From a checkpoint of a small mixture-of-experts model trained on Wikipedia.
Training: a variant of SOAP for the experts, 294M tokens, 4485 steps.
Below are experts of layer 11 (counted from 0) of a mixture-of-experts language model. Rows are named router (the router's row for the expert), down (a neuron's output weights, with its number) and show model dimensions 0-159. Each number is 128 + 32 x the weight over its row's rms, rounded and kept within 0 to 255. Numbers have three digits each.
After each expert's rows: "raises" lists some tokens whose logits its average output raises strongly, later layers aside. This comes from a sample of Wikipedia text that the model never trained on.

# expert 1
router:104121083149109088156172090140100187130133115107095154165188139115072121141139085125097172105149162133141145151115140119136110153089122145090120133158124150165155135153117141104125109110185124161150153129098103153093102105081131111146139087109111158104132089059190204124142185155138122165128124100153085104126216145168154102090089156108052142105131097129107142140095115151156124141126147135163108064051126175138139113169051082119062145104116073144119179164044153067098173107118122
down5:111110175143132117081094108182152126174193108122182173138144100126122137130082111109160114148138191125134079158094149159104136158070075146100154135164164144117120119126152125104092112118100193141098125182153169132093135063147177074134153123086084125085120075202190062113119138129184091143175138156122113146125139158205124133110132126160129187149110116160148146107066162121193134096154143150121099074099108161125099156120084140217102095092109153072121148171153116121150134116096108
down6:115134079145081118088147171121158152183143110127066160124125104120164027113099149170139120164103091113128178168134107082167132127106128123152132094090156127089158087145129109054156134123114170088175141155123100084124129152143109167131166113112128087146126075118158110111112133144129179161137126134154100108068152073091163111096177060084065177088116090102120155060059149147161127053128133140113125174113082128131099148105115060119077142145106131126118094106088140100132046100140150
down7:087140165098114096179142178149167133127157155169135132136130121202056113183127144151197083116116119179191144083089114165129149184129125097118166084100087135174169126118160143151156126096156092129125095146176126097142124120126142129118139148183102100083132144098124173122151119130173090160101059171108070130136076161142123097135105070126129129095122194131089189136117097191105167132102117114133161097158104148112220088136106130143098148132136155111148098115133163113149028069127123
down8:148097151083167113138098150146128127157100134129164049183156042120149053120140140147156116138167147107112141079094157153130162103055098114189096132118128116103152055198144177116160097081086122138090168117080146153085157168102104069142100148055168150099173084131129164136127140065141109097143155098157126089156104180195103163147108128135102096130155123147128118148095057148130077120111167127104148171181104133143065147125144137116163134178115131117099129151116161140126171152108141
down9:111160147064106165067062177102113135130128106084138075133108099138182083082145157193147130146129092091112131151173132118101142080128112167178068152139144100049099104114109157112113142157043114140155128131149119116130130142128088074164140125106207089108201137108087109127133069107142105123188142123140130090046144129139149128146146156102128119162122129148150158106147101105112153134115118123134175149192136159154053113185151112105120098090173175112176143113052142113118152100085148
down10:105123153098152103123116167117090145076134091145129085135164146175128114177140138148138100104087081127140080116168059102104150202131159092176116144149157176194124171156142162112186076112171083103104140114086179101103155136156129114106154123148134158051158109125166176081112131109143185134181143139129137150119186094093109155133129140106091168141122130067143110145148151172183105153096085140078169124137145108153187104114173116070077136080158135142087083127137092160131041130084145
down11:084136116145121104133118146108124130119189118097137086075147188168114071101175126098159161157141112158123078131137085114118123105148082121130080151078121131114050117162177158110110057165150088198130074166185167139113140146141045141139180136156190127152110107143095121113129158152097102086115111105084114127173116130070072186126109185129162161083089121108065098147054086076130122102084103075130176084155095120074160138139126144122137126140140108100123129147121155117159142095108107
down12:189157179122119156076142099143114128092137168101108136148176178068087174145197183152127165058082118221122159160105041155202100092126166180132139078104158151166130152156093096164109123092147133157128099105148137164142120185133095134079129110089151115113142097113095118098145155174142134118094081104090072138177104173108148101118137106135176099108137117150088143128113118097074133111135193146102104141114086120141113164111162154111118164099099130172141113131119102137176165074152097
down13:105146107135089093182172134099170077143167141166117154114156159152136155099129154133180150124154066080089117172135164155142125143121106112136127116133100064106124162121060105149116141127072151104087108157106096088064113072178097113100169095077195102072121121120147131171133117174125085085143157106110185185118130075191124118151117146104126121157102071136149156057170107172137137092187141100142144138156124135134131115161119129144174083175157104140085084068098123076159186080140136
raises: " | ", "10", " |  |", "2", "1", "5"

# expert 19
router:146079146117082076190131120090105103117077160118115131086109130119152142063147156171140153126129196081077104193122163144129127164110139173091098137189181166130138111121104212070120098100168047161128168116130096112112131148113099156108136091104130151179166147099153142124153142104139128168203149086109126116091180110115152164162132162079087178103075151192120196153065099171129123128133150153164179127104111126134169093111093112131073130130090095109111142116127100121134154100097126
down4:133115161125118156165064150147083065107061137126145142139152104111130155093093108137152150087095108049122159148103102137100125159182170136164127088090122131115132120130149156128130169086166106105107105141131128113165050196124078153085158097101125123093159130146120119160201169143070112153081138155133162149135126159125104165174075140124182183088121094112171166179130154165093083131130161122107122137127195072184131183189155082140168121137107102105138169092157191133147079123160107
down5:151183139126121163136070152108092134185144109100155153107089096133127141208191141077171182114124152114189059061228150182119148131175136128132076095149144133137107101149186122105148087128134124123127123085073133156070075063146179136171110148116109149123163097209164164130069154159132149077092166130152119158125122133140127147127095130178117162125084113129144141135161178140150113149105152109161084095151095197140107109128156142103155121121099120150142152127109112086127080105094119
down6:168231149146102144053150120146126158190090106134161140102164184103115092145134125092156160120101131137088126138132164104156114146110122092120066164155178171166076188117158118101154088126113126181147116093096130078147144096066164120212124115181125128147158142151145120164167153118094120091160106098157129083152146184199042167111118140091062105139170124110148154138163093110089153146140162151112119096102139137109167100094118116101093115135090180110119122161146096141184170126128107
down7:139136112112093137170194144122154172094123181155177104059121124127054078160151113143091143098050134120121079145139068157133135078140130108164137134126152132152127132074163149088164167176166134145174087157154119108097129149097133183131074154186129148120138106154153098160169178132100157167114203151211182140130149118159150141130120153097119113148103098187146119097059141079073154125163081073122121098147129114126173182172108104148147162152098162137099148120171070143120121112142136
down8:129159164159112096150124186178142187092161143146165127098117127167116126112154170100112084145125149103153168148081114151156145162124155123123086136166133147160146120158091146152138120182180106135065067166161131137152124106103135067081118138094132120131143109147095132096205189117123198182125132180166100053171140121166113162126184139137105155139070140095100154137135164168209051139084088113104104134175071116162132146096156093161166099089133153146125122120141098122077180116108080
down9:142075174102157134165112108158159143120170094136159162142149110194191061103148113136118109161078134131154084156103122075087099122068171141153151053129111121134144174117170120106116123095138123148173152058121157125125098111192132127136111170152127135089124147209104171127114134113102137136150171120087075145137203209133142099061149121145155162136178118095135128074132092122136164081116091073116193093134063127136115177187143163108156154133109141090142166138148124081163153128128130
down10:140170113170169135167121189103139129106167082126148104115154167154176173067140138151171100113139186192120115110079074117099117130106172144154115087113152117089076176102134113130165061093139140124143160196144097146103149110071090111104105121112141163132125171118144134119142136100131087133183087106184161162142119103143142122088141046120140149146148108100163131166089121154167137107181151077144152153162098181152202120141106070116185147141165174099177185138093126205158105139124111
down11:141137159088135157112151142198125123154086130068136109172111144134151112143157115142138174102186169065125088180157156169164143097152101158144128142137099167130122150138143159097177116129104074203165122116111187065159097181111108126156113152129143151154110109098107109117146124089150108150129082089111131073137134141141103119150142165131123164123096081109096192168137118058064169122114136104115192100144140064069143099163059156088087101127125087146178120179153069116174109177183115
down12:092131140182123151103089118108157115171182043152126138091147136144142152074137117135147143130133144143160150121085117148107124126129133131141081081104140088107130119131139167120135164176131165060127159124207118099102104163145121066115117138111096150157094097101105106137115072091148070111050159109123127153108124119085145194160161088152207086125109187122165146109146082154118172126108133195055094125165153143083142082105084059159120087127083089095167137111104135080121167115180092
raises: "lect", "gy", "g", "ver", "very", "ven"

# expert 16
router:120063135126117049143125137151111169127117103111118168077173167122144125085087103132128202113123149126087131146163176179173115167115122154096112064113113136152146107124116157092110130139142118181173133143145103171134088095099194084140158086147182133143151143138128160078115130134127108157171120094116070165124143176181173187140117140109129157099116078164084123153162107191153137197050107175161215137115146115113147105128083097138103153143127098083126093132136155138080193084130167
down2:124112087117118100137162132082122083125108117121174128094091071075157111142145156129170148138096112084153189132138145154161066157132133131147120152131121160161118090132161112147126143153069076187141161154121176098103177144038111103100141085166152093119101129077103124165151132060101196083156100122165156164122184174130105121157159140091158130117154096148101179140114057121134109137158168157087165125121225137113133106105125084099076104132088158134144061155123143143173088172166086
down3:139061087156141134132102198181091166151091157166157153139164087149150158148107168123112117125098137101104147117107133108153183042118148114129154070158133145164121128206111161168124141144109121132089131200164151132130147106118169137085164085145087116125107128151136155147075071218105091116139087102146113152191131111080148141130112162114058106078081141096111112117101107135087064121054110116118121108166139145138127126087129139119131122044099129140144134096158167148076061136103165
down4:131141120128138127112095133118077113113136126178104159070124109132116106138063126127051115126138143111068129119193045110125071171136204103116107115124140143163109167089171142106131181123085128140131051116116178103149100119141121104149117134102106088144133136090150168161092115196148174154162081094097130156152156120123108095108120164153138087140095137151167111166147148101092111061119086041136141156195110128108161110100200098154098113128201109095120088080084187110112123129114082
down5:128116133130117128162160049082136158196057072128083168084099123146120152128141138155135129099159154185168153104101151095199095134110119170125113113142116162131134118102119068149148146088177131138115114143136155146126115171156113144070103158122137156103150171138105140078131137070144163138143097086102130104111150110122146103056122129107055110166143081110120159229124070144131156121068106162169085069162096115103120146119163104098092103086152165134055138075160079125142084090158112
down6:143121125097109129151139083136118180127131112168152151121131079075139096134143139118138096149088131118142151153211157153116098084100119193114166167100063140125142139127100133135193175123151126118071148167137140089139126126108135174125156136062097109140069107165111167137176148095123104095075165111143140160071139144169157099145128133111209106191105159168131127070035134094100100108125177109078052137123128110106152098174091104121162072166160147093096129085125110050116128154098144
down7:153123102093189066052176115107140099109110166097111164103083168108147145171158138131125151109093123139152130144116132130145126093131133111139164152143128136186074156068099150075182123145103077142092139133168144157122126109149188175135032163121142118093115086109149124123100083127167128157098182068129168122150127066111108130137060085194084140078150069144100131091157116155151177143107137161134141107132112110134161088182129128116064180166162073126128123189137144163145106107178151
down8:119075159157115124150150193135211133150161073094118096152157066146106149099146166151084111123170131137116145187079075131093135141103182100187099156173106160088166141109141108174128101142161187153129161125128110163107145094157088156164120107164116152170127175141084120130128124108132100113090108134126117143068155176160173147143200151109205155130132117111161101086084151112159095115123131129138137127147148153072098111117144137118121194111097089210091120112098110148151235123160142
down9:170086103146068092169079136102105155093152152124148079149054106118131161052127110079116130119110112140125181085135114112133162117096158137175117136093127133153127171169190155098110160101178161194182124158163133145075117147131090123167118106086157192173210124122104132137156116146142128161127163138123137141120096113117106144164105116151164137077131154146115105133091152104164139142154110157062180061095122170143114115104164077140148089096161140082077108207116106109118041129169110
down10:078110076142077076107079081120107148094091119126129065096092100126106117138109049220148123116125152126120134084134152108150053141164112080131153126129183082132135091130124121110141205164156148122106109164157133059138151161147100082103134184097115102113152164151106130106144161131118137132144115072158099139152136096146116138097062094128142151116159116163140157147128110137092074131121109127063092154088151111137101143074166051106150151166082105163162164049175119110183125077132126
raises: "2", "rom", "1", "ener", "er", "enc"

# expert 61
router:129096131154091090149200151206105187118133127098108155117120152154113098110068131136099148085122147106106105139162134178131146137114113142108118095135146176149124101103091179093107136117184112161130163154119109172070136096123168064120122073129123123177169119108091221146140112179151105170149125074110064120105163164139188148158096141102103154092138084133140166139110131119170082155062095145148135127121140138132145112173084060116099106087106130135114179133107110084106239084118151
down2:127102166102084072136112114106131159156153119101144111164166148134145156120109124106152152141154120169099135104052197123108105060071143081182125187140180080095154107108120107085101147072122138185126098121110167137201080132168151139155117182068116095071103126091132153096114082023133111109162144145143093139164136136123124142166120078081150115102154160147121147131154150103099123139133060097135087188138182136128174118103166100119123136139135109099195176142082126169108101134099085
down3:124135116138170152165107147187107151189130066121117159082118071154124141097179114127150111122133195128096113106112128156098114118173087128108067112105094071137151188130140059119110144214117142072123114116135137079177053138107141153152128142162138082141102127089123146170125113122164060066154121098172152160113092103143135103124078096129122088129063105100119103162169140097142117124128095089163122110200148130124130160132149211166151130164165143181125084106121078128096176144078092
down4:076096097117132124125091142180061147146138148152181160135079123096137118154108141179099104133164121118089120090123135092152168158123135111120151123184070082060169174139105109113154106140121119100113175196043162156102145109074154086128150124092130191100101180098167143147152107140188139130158113153138169131152144105104144122173154100115139211125077094103120132149177137086175090151085114138111113110095092096082111093119118182146121152152199159125130147117106169106140073061131184
down5:088160066194195126115115127127156123050151154074141139156136134153135096120102096170109107114062147100143162124106111109095142136140052077132127114175110116124167088165153158136129117107116177130165134099093120144137072118080082088134092092133061102137158129081094155096131127173114163121086049119112149171117138143110140146103125067065123213124115037088130100093133132177144136071164148139131093103119123122152085137124131126189114120150162149061091114145103153084118099135102138
down6:120142142109116111149125133099124096171148116124123095167075098074168159111059131095090116136145113107121099111117106117109129166073123115108128112136105110164138109102104139145075109135126138139102101116108187144134148162102138124194089064076120076187116188131129136159136086131130119156191129121185148158147125123127060102082123147146093135094155141172114157175117047095045062104131123087130128109119084127073185182149144112168112123153117150215147216103195152094109160131158133
down7:150124083118176173110204100113153155087166103114107114160096173110067176135077074171200137083105178117135153172147191186081156048107152150140150144120105162152141122157136107170144108129083091112105133163091098163142113109175119142133155146193130111159148086206157093149133136141146058142182114155078139151094145127140105108149067106102081104139122119129117110058109118141099189121143116144153119133097124100164155079122152164183103106117104167141153095160129177134111148123088152
down8:087101127140162216175130123174106109117097113111076180118096090117119100103183049157105108117116113106116084154102121145087141154073125176097174113127125112107125107101126156112145101094192097172122158136148055076152124144142147149131081156180107115117134128132147134070115159129101100093120127097142109109114105113117100082100104100115104109110079170124108167136119134156165112092156167105096160095103071118129166176186101164075194152156167133155143147129041066142133042119089156
down9:130200108102117163152164179131101147094186162138145099116103149121120097136156066169077090157064143191140110160158176107114123144084115117183133109132117147115099167057142180135122135122110129180090116096096124055159099090136097189082125129099088107202138150138122126149197151157103112087173092156161133090126110092118120169126199096141121123114153106083098154130180120098106121184113136091162139216140120096107133132126159118153097117108139108150168113103163128135091126132216104
down10:138130078083116112107124126159141111143173060085094192144131189171182148102160137129101110126127115165119089123121167139121104177122087149083146103116094157097114119069058144099135130134106135079084187112123139088142142089082154210167152127119185168120106149163131086115112129087060126085157129103071174186116152126149121128120137122160144133135160113120168177156163142116180126142210183119075156180100182097166174131103103155136132120106160070110102140112107141127166110139060105
raises: "1", "3", "vert", "7", "4", "10"

# expert 37
router:138114090132076077125180136160129150134106049082133201131096105118124110116147105154091173091161125057136127146162142142118104090142122158097141078198143143144101087103099145098118122156206132160135128141116106216109090121090142138140126128148132120159142113102140138126096180138133143190140138093111149129100153200168099138087114097129051084051110137179082165110132131160151066118118123136169182122093158141081112155155117130130076181107146097145139110076071137140133148052100152
down0:101168112124128148115131136069148133106099125093162106163086121112162138138099074126147147165108104115158112086183150122078171076107168138082093146098130117109147128186105111108170112104125121146166121065100140090093065207165131198073112113151134147132121152174155153162133141176157089084138139125153130111104166089201114131100179150176178132181185100148124145188146101062079137178146109083156122042144116134081128133117108135128195137111125124178138179132157125108074098147141127
down1:108095110134124182056082144163174154147098097104118133079083059141075066113148158072138116077164152149128136150068148220164100090155101196109169078137169172171151119129112093081125173132120127131090075124133105107143159138132112136152117143120112148146098142104105121119142142178142122100130114158156149134162097140092089118080142141104065179134108124143152124084081189124132157159097180138085092144150201143065141137121090197192127128109102171146120142115164173122145135159137122
down2:146137133092146116108161106116111119179096147104110111156149089148132123100139172155111105128059132122162110070111153154100142114123051135105079216097115118125172127159101114119110154135120104115080147113166091108103088076119122153188103121136184168116095139130048132100121109116136142112124164155113150045112155180178132118156170159129154160135168180148139108089125117099121108062091164165101147144160130098124167189151193186087133149123073110167179143188115099114034137166113119
down3:154074147211192119188170095133170155184169102064135165066078108124156128146147078143176092145118099140116154137139070078123129155133090140124112089043113072107142150101128109122140173126157130106068141157088170106089124063161138166121149146113127134118089150108129183157141168147162076170172201104089134109108115166138127125145140127119128155147129074137117124103073109133159100180192147160133131115143173141108160097110149153076137107140164150181117170143166109179127160143139094
down4:094116149112113204149075167117167141074126122134076109101105141131090130108156133117132101148217110140084198134181143137105081130174094123099140117163104135133121131149104106118112132133065105119070134126156131181138100121113114151082169161088111089176173111088132145125124174075155154154169115121140140166165109106142058059171157130153124168094092100164153096142068150130094100188158158075135141139129103161085104156101122152122193058106083113171136154126086163089108130092102067
down5:137098056093131103080061155124140103119114161096155130096079088123120121092104127164148089091105128156094146158150140139117097113190130133091118103173173086178233154097131155101176103144090186125154146139171048173102079122133109062130132161148102158121156160169142092099140142187186121084109111112108079155116117147103102119129141127131108078121143162062166132093101113127099144163051132143082094084113127081119062132161132100156148174131180131103157120093114103138116143122169123
down6:145061140167119194101084067094098120124115096103185083127124160120124189155101184141187150142159204121161156119089123106122143159169148157149122174087161107151154181093159119113140167156081133152133102182155158115148164177085122114120104144180080100156112078139142121130169105112147120148115165092175109110117106139112169125156160060139174117151178163092081075144112135096123125115070184166111117068109090169116171115136132101177160121129141140143118089158049110165139141105080111
down7:131154151139100104131125155126152137093062063067121077149133086167140098112159163098121160111113111132111148079134114103150159167120159055136103091125125125144113106107117111145124153141104182104128170098115104107122158129127124149174176114092138158138140085178206092214104105177105075109112111120179145089116102149123093070056139139075178173115137147146121145135136077158130158140144128096134127141159134162184111107173054062209092136099080169144160175093138119165122160091115172
down8:105158092093120154138203123162126083115187080157117175176132180142067054136119106092141118117187105181141122096133103128081136114171140127098111122079175136084140156105080184132156147149138085134081128170164144151092198110204100109138133157106119124154146127136147090110124098101131163091155049113144162115095117110109138154072136120133144104063066116158163163090107119103154141149159159138073152141137104111061135133161084150156162129148118159159138071099081098099065143110156156
raises: "o", "s", "its"

# expert 28
router:162098167164071115140131122185072134093106132080121139160100135123136184110112167168117128133125167137103125147129153110097121169121130181128119144135093137143086112089112153080144145145125086085127137100068068151114069058086138097161141122117135125144155144098153174126161106120128128128203090081109101167095111145177134122123102163032052173100083136178053135131159064117161098098103127146094109055138092161126097113140105070105119202131119116132156103078077129134145154103088131
down4:133162110170110119120104108141157076131123145094100072175118129067134144171113125072100119125045121107112098108160135138156108177138130085107228086169132132086187164099099169121129069112101099170137197117140131164112083117169122149189103125107173200115072110095190128154091134104084143107133091121100109137108110141116106107104156141127157128075137121112123136121086139152128127155094135137137178094136123107186036083085106122138094108085103148128121166045141155090182119108125135
down5:147098076145103161130102085161134142131168091172076079114136127182177146159132132072122118183145164126187159144134140122086131128130072111140193060106141175151121111147120161118121095139123108055154163149167111153121071091159126092189115102160130113116101130165181097120066179149123155095165130074129124123120130132099164175114150151201119152179121104122157086154079126174127118150164146141099119125134180069070137149080149167125093149140200137103112110171098123118142090052090147
down6:137163136136170148116172174152082162103083192101187087175093151111110111121087151105154153134095135125137072145134116117171172117122108148151102110118132146144070164141094114157095089062121105183179126090166067151091094097255107105146075125159123149142131085158174183153165146053159146084139108126172123130137158152142118157123111131147132157158094108119106105119129181182124101173093155142108127136153158084145098134166063107127100133166116080158152120102171108131138165077125125
down7:177057077123167155157122148119106099131106167179160168111170127082132169139177107137122122102141140121172117153112117087115106154087120178171142117123121173141117117117092162161098110165162162196158146114094150088142142040135113174139135121116172184167066091160080098170132109083137116168091114184131115123142042189097123127146091125135108049134135153165145116105114157107122091114137091186122110076118117100142155156078158147168191154165106143126119156129109116049160091125123167
down8:130116147136090178128143116147128144086075125153148162110088086132096154104175068126204150139116067124092135209140061117122108081162099123023158142114131173125128130100113098049162127127117140139160108185149143138182150118096090100103109107192082096094086160146127164069126122099139143154079149140147131122090104161080231147158105109124134099122138128129141075119138128111125144150173080140159128166099192127159142185136137093113152168099095141075129167098104125102134109116117146
down9:122099092031099130160180110193164088163150124194106115134129153120128149129173093121137193162102125108139157149155146067119153200098128107147120105057194148122122119123157114131121111137157132136124142066104141141102099055147124151096113144149154146135202117073145127126110157112163131102161160133200104135065142141099107144057156138137145108155124205115079158153141099093144146144121130118102129105107168139092084122098117084082047127122103089118144144182201147124143133158091094
down10:160176065106117110108075161150178105116132162104054113169107136134163119128139199173157170112198129128112112112162080119101133144130162108054106112111135155166150145109158185088188117138131116127161154126105150090102119123152100072162067199095056136164147132154202136139125120083129149138156126133137145042144117075194142138124144092122080148117098155136101171112182135157166111169153164144119139112121131186104126090104181162127087127076171104124124132081106179146110135149106121
down11:141130136175064114101128086108115110066067119172121133146167099129116154070109187138121100104199109145120098148139181127123083130070104128068131085150096148138162130118107093077119120172113106112125081130115156095126097147139171116115168155177121128116167184093195108187139150152149186112102149123143172138085162135115167141199165112151150137198099148114072103135157113143126120060169101143124105061099123098117116159142178132147128106090182164106103111088091122183068136064122120
down12:169107184148109132125139171167137128056055125112186114157117115136103088182076155154082135092082131159137056089064157117106154117197129163149129150077125132117076138133133068082122105139130107156132099103156111145158108095118135168135131181138149137154138109127162150104142110126147161190106156119116148127078118133080174150134138129065124115126146089103125153143134057064168133101168140084113051167179095168103199144162136122109127147110166152168157081116066100121167167159098111
raises: "at", "ar", "let", "an", "ris", "é"

# expert 45
router:154109152164097081170174105127153179170102089121080143115128170157089111119082122129114152117096222113126120154134154093135141085121136173126079112182131123102191117102055209097159115128164131154128149130111112160101125117059112075155160098157129119142103144141147222107133151109129110131119083098080079141056146164146115177136108103094079123121112112167105150174121046132143143177074128190129114083099112165118130111137133123149076154116148099131134153104150149090092165111068162
down0:095150056072121099134087109125090134143109127107159166072142093109187113154095125171144145143091130156109092129120139128093116082150137151160201167106180155174129132156138129108137139146107162125128118095112110089109153171158110170105172144111098167130197068151082078168172094096141145133129162041147173157083171149157135144172124100150151175136136134104209193186131105169111127131097126189125192134112126179104112117116095132110131102114113096120102156100143134082086095048161102
down1:101091193111105087117140077096095136166124132085134128145123113183135165115126088152110193090150135109116126182119087115165144129087164023087047120110148115114129195107132122140121091174157097186081089084142143166113126128102150151145103091145126159176075227159160106129143088135121165105142131111093170068075112168138105111090103152184140115114138164128147087105118136119175114138135195152083119084100114150110143136148099124084147111182146114139136157163160132164156147148063121
down2:163155082158119083147111157152060098147162135063097162131180124202136173152158117123077101133119106214100141134147183135124105094137087144150110126168106111113139172053194082153149121092142139114204139182151173101139155135142137106152141076118144059120128152124135068121131056117183129131131099163131150127114148157101156223160147113114099150184145132092146135104121067161087078097085084106146183142119157104154108112112188128138091149125137139139165106135121160121113120120122160
down3:102112047112184110118152175100140096122125188112172186115119145123140160101173097161146178094164141176167131124172088112078113156129140118129098115108144172107057151095160132089061122172127108156149125099109143122092126167074123170137110153118053141124119128158103089133057114134193149121135146150163119065123122116083138160132140161135134125190149183097105180138125071132085129128141114124181145160128145171140153044114128150100109143152119217076167074105118118115081128112168108
down4:137153135070144108130121141118145135133141108107128149093132109168130105078129158142101119062173111101115203182095183115205106116112121119129129134113157147114110098115106121066175110119174089107124105127243117166163122128121201120144129046102107163151098117145055118140160137163192155097199139100107087128079139122163136162098146107179116103157151086092094114106141123138144139159083156181170121155157137154061135163146151117169110092166130097116117167122121102111168208154157119
down5:167099123070138195115074088163148162077176123107067132076146144152129120135172152099155122156117118126112085111099153134155094097107105141084108117111114171156121116133132084133105166119087114155146144149085032159162163142074199082125139139079134104162128098135113063105143171116113137100140165134143163058136119127102121162109169066090094198109124146129033112154172135104156101154162062110055130187121150152105171128105103142119139118118159078143138104140106121136125176123093156
down6:183176119144187110141096094166187082095129189070166121084168181078101106163069109130148121101143142124125104161144177135084135125070113102149160107106141144183090126052164142179110098182146078134114088105147108141065122130132157093131061146162133143111124131142154141130114053126162093161117112104109191103136123161118079189134166087114095097151117138131103127155149119117075126116096114108161162131124136072163165152133133158197097160125095135118160116133136034174110160112117137
down7:123178164096164095121126139108046111116156110161121158108123082106138183104159088073132083072159119098114086157128165125096119170153142121140171121153166107084109108156093134098149103106111138104194117091132138180099128192114141146066119078126133123130164127101153166123082117131177108099119136088155125090101170154131122135156100084144111151112090087165135185160141168138153150070110090073129103050204125198148102088109105151160099131170183113172102141142168174093089198124108143
down8:113151139162135143166087121086123206084116164110089156111076177148179094149142077100116130131129081115105158169168177108183087139063125175076133087179170100200160085111138142117124112121150107140152162059105125152129139149124184131161179128118151111161149173099143164146163178167118146147101122102106154127154126170096132182154132116123111100114103133105125134168140114161109213100176101101139112171104102155120120079114167117123157221169067106118153114127073112145083102095092102
raises: "25", "16", "13", "11", "10", "17"

# expert 60
router:118105085157112102146156182140140168068166091125150163109143154122121139072100121122128144101166178062068123153113127111169093131097124129106123135175077134140103124133138155121085107114132154136164189139088061123126053128099161078192121131119150107160144127108104143090112177128158104123195124136135157172105151114107129178094123154128110171132101092203126117145085094186142084145066162147115128107121129162161138127161095075145063128083100080193147205109091081075104183139098133
down0:082121103126121143115135122142197092113119162145126122090154094125128134117100196153099055119163161193088130139111118095184164149132123115119111171100213129157168117169124087094086159137135136110087132139121103119127142165096078131138135143100131101122106143113190140145182164186099116111075153110076112127141167153134094162159158168073116102170056149087094082120037138131153136085138147165160050101212131128090129131115104183136086159147103137138148131142062124109109084109102157
down1:147148066143114151117170130129132144123156051111126130198132178216126150142125139101094111154110088158099148154101095118147071111109125166114121125155098133119125134116143184090110110078117164186119168112114118159155128066090132119083164117091074151133073074073128133084150139082108066184078145139089152123139157075071112101136101145070174153123157172136133142140125131159174095134114105115192117122162133148138200158048127140176174148142143135118175123109135170102112111071074119
down2:164115229123142088164111187125100117150112108162084135186147094150115113145136149127155118093181150104105159181103140161132114120068157092104161122151145167115127156020135176133124125160158116091151138152154155134100097171155138174134146171107095116116119153107091080098104078098088101131160112175160168158099157115159094129140119171208103153127106069132147135167116129137170116178079144098178117183136138138175122072100145147136100127105104120179100120110116148048123135187137190
down3:173125198168154134062177185142104134150135052141091126179147170140073148147121055184175088141168111062118114070158085128134113170146166094198108130127170174094133158147134134158110133115126119094116146090127143132127124117133105115151066128147123143105141106108090137103101097135104099106126136106135139157178118105096154118119132126100083131156143138087141121175106148087108071117205144166184110129088166110084120127155136139128090092121143175062084126148156218114057114156177126
down4:180147084070176143120126079146121092130095103163159045117095150169178121137106196090070093173115137152108142068135132142150164105129136157124181155089105148123134179194101142110117201085103154097145082132157116119130107171146152138166143174131139171186171096180121065172113140150145168102087142106098143139058106148110132076129115126092143141147152135119163151127104132179116072158127158146096146129178126096125116165124110116180152115105178181126083108090153106182160154127066108
down5:111140126167133109125120145143113086111156215190150145117094133150085071078107119117170169135064139145212135137212110100160146115168097156193144140111135128089125082132123075122107157142076096166138081109105096111104105152111113119141127101181118105137144168151156150109149132120151112119177104151212197185173159157136080152078147043159160135093092106129178124145106132076131148132155149094091081100176121104125182160117139122144132108091132107108156150146098117121119168174151084
down6:112201098115185144151141073155131139166045099129090190134159153097159129133096082102167123125131138125114121133046104129125153063153114153179146124062129148142095122113106119109109176091086149113125115155091135090108102144121171094109078152151156122170142104096104148133168053109129142119140133137112081146140115098190114130173095150104129162095150145090076106133108125112071175134155145144212110061126175129161130167093113100194085136124181156151152104131130113133203127201145120
down7:078153109143127128080134107180139107078079148092105146136166108139056150111136119149138153102142057132118135139131100143075134097154072150088147128133139243147147093159085102124114071099155126170114078117137116113080220079107127114128078183142150094135157077085142080086123120051107141127133073150145100103129184116119076081073179097109171094146102141125101134134111123072154143137068185118116139121131129108139112148174200123095099150105091119141112116126096110126102144133158141
down8:144144145109156135086107167068164118075173155145139120121128156147144085119137112104127084079136048184087146151096101177120139081157157156130139118205120171140132084099140130100095097076139081106127109106198133124131177050161129165130080136104115172157212148159134188107160131113120101155114170130226079091169152146148142180147135124079124151085143127165150190133160085142078149131103152138129118124139179134126127093146097135100112174137123136111140121136130066127151173179138167
raises: " T", " See", "\n"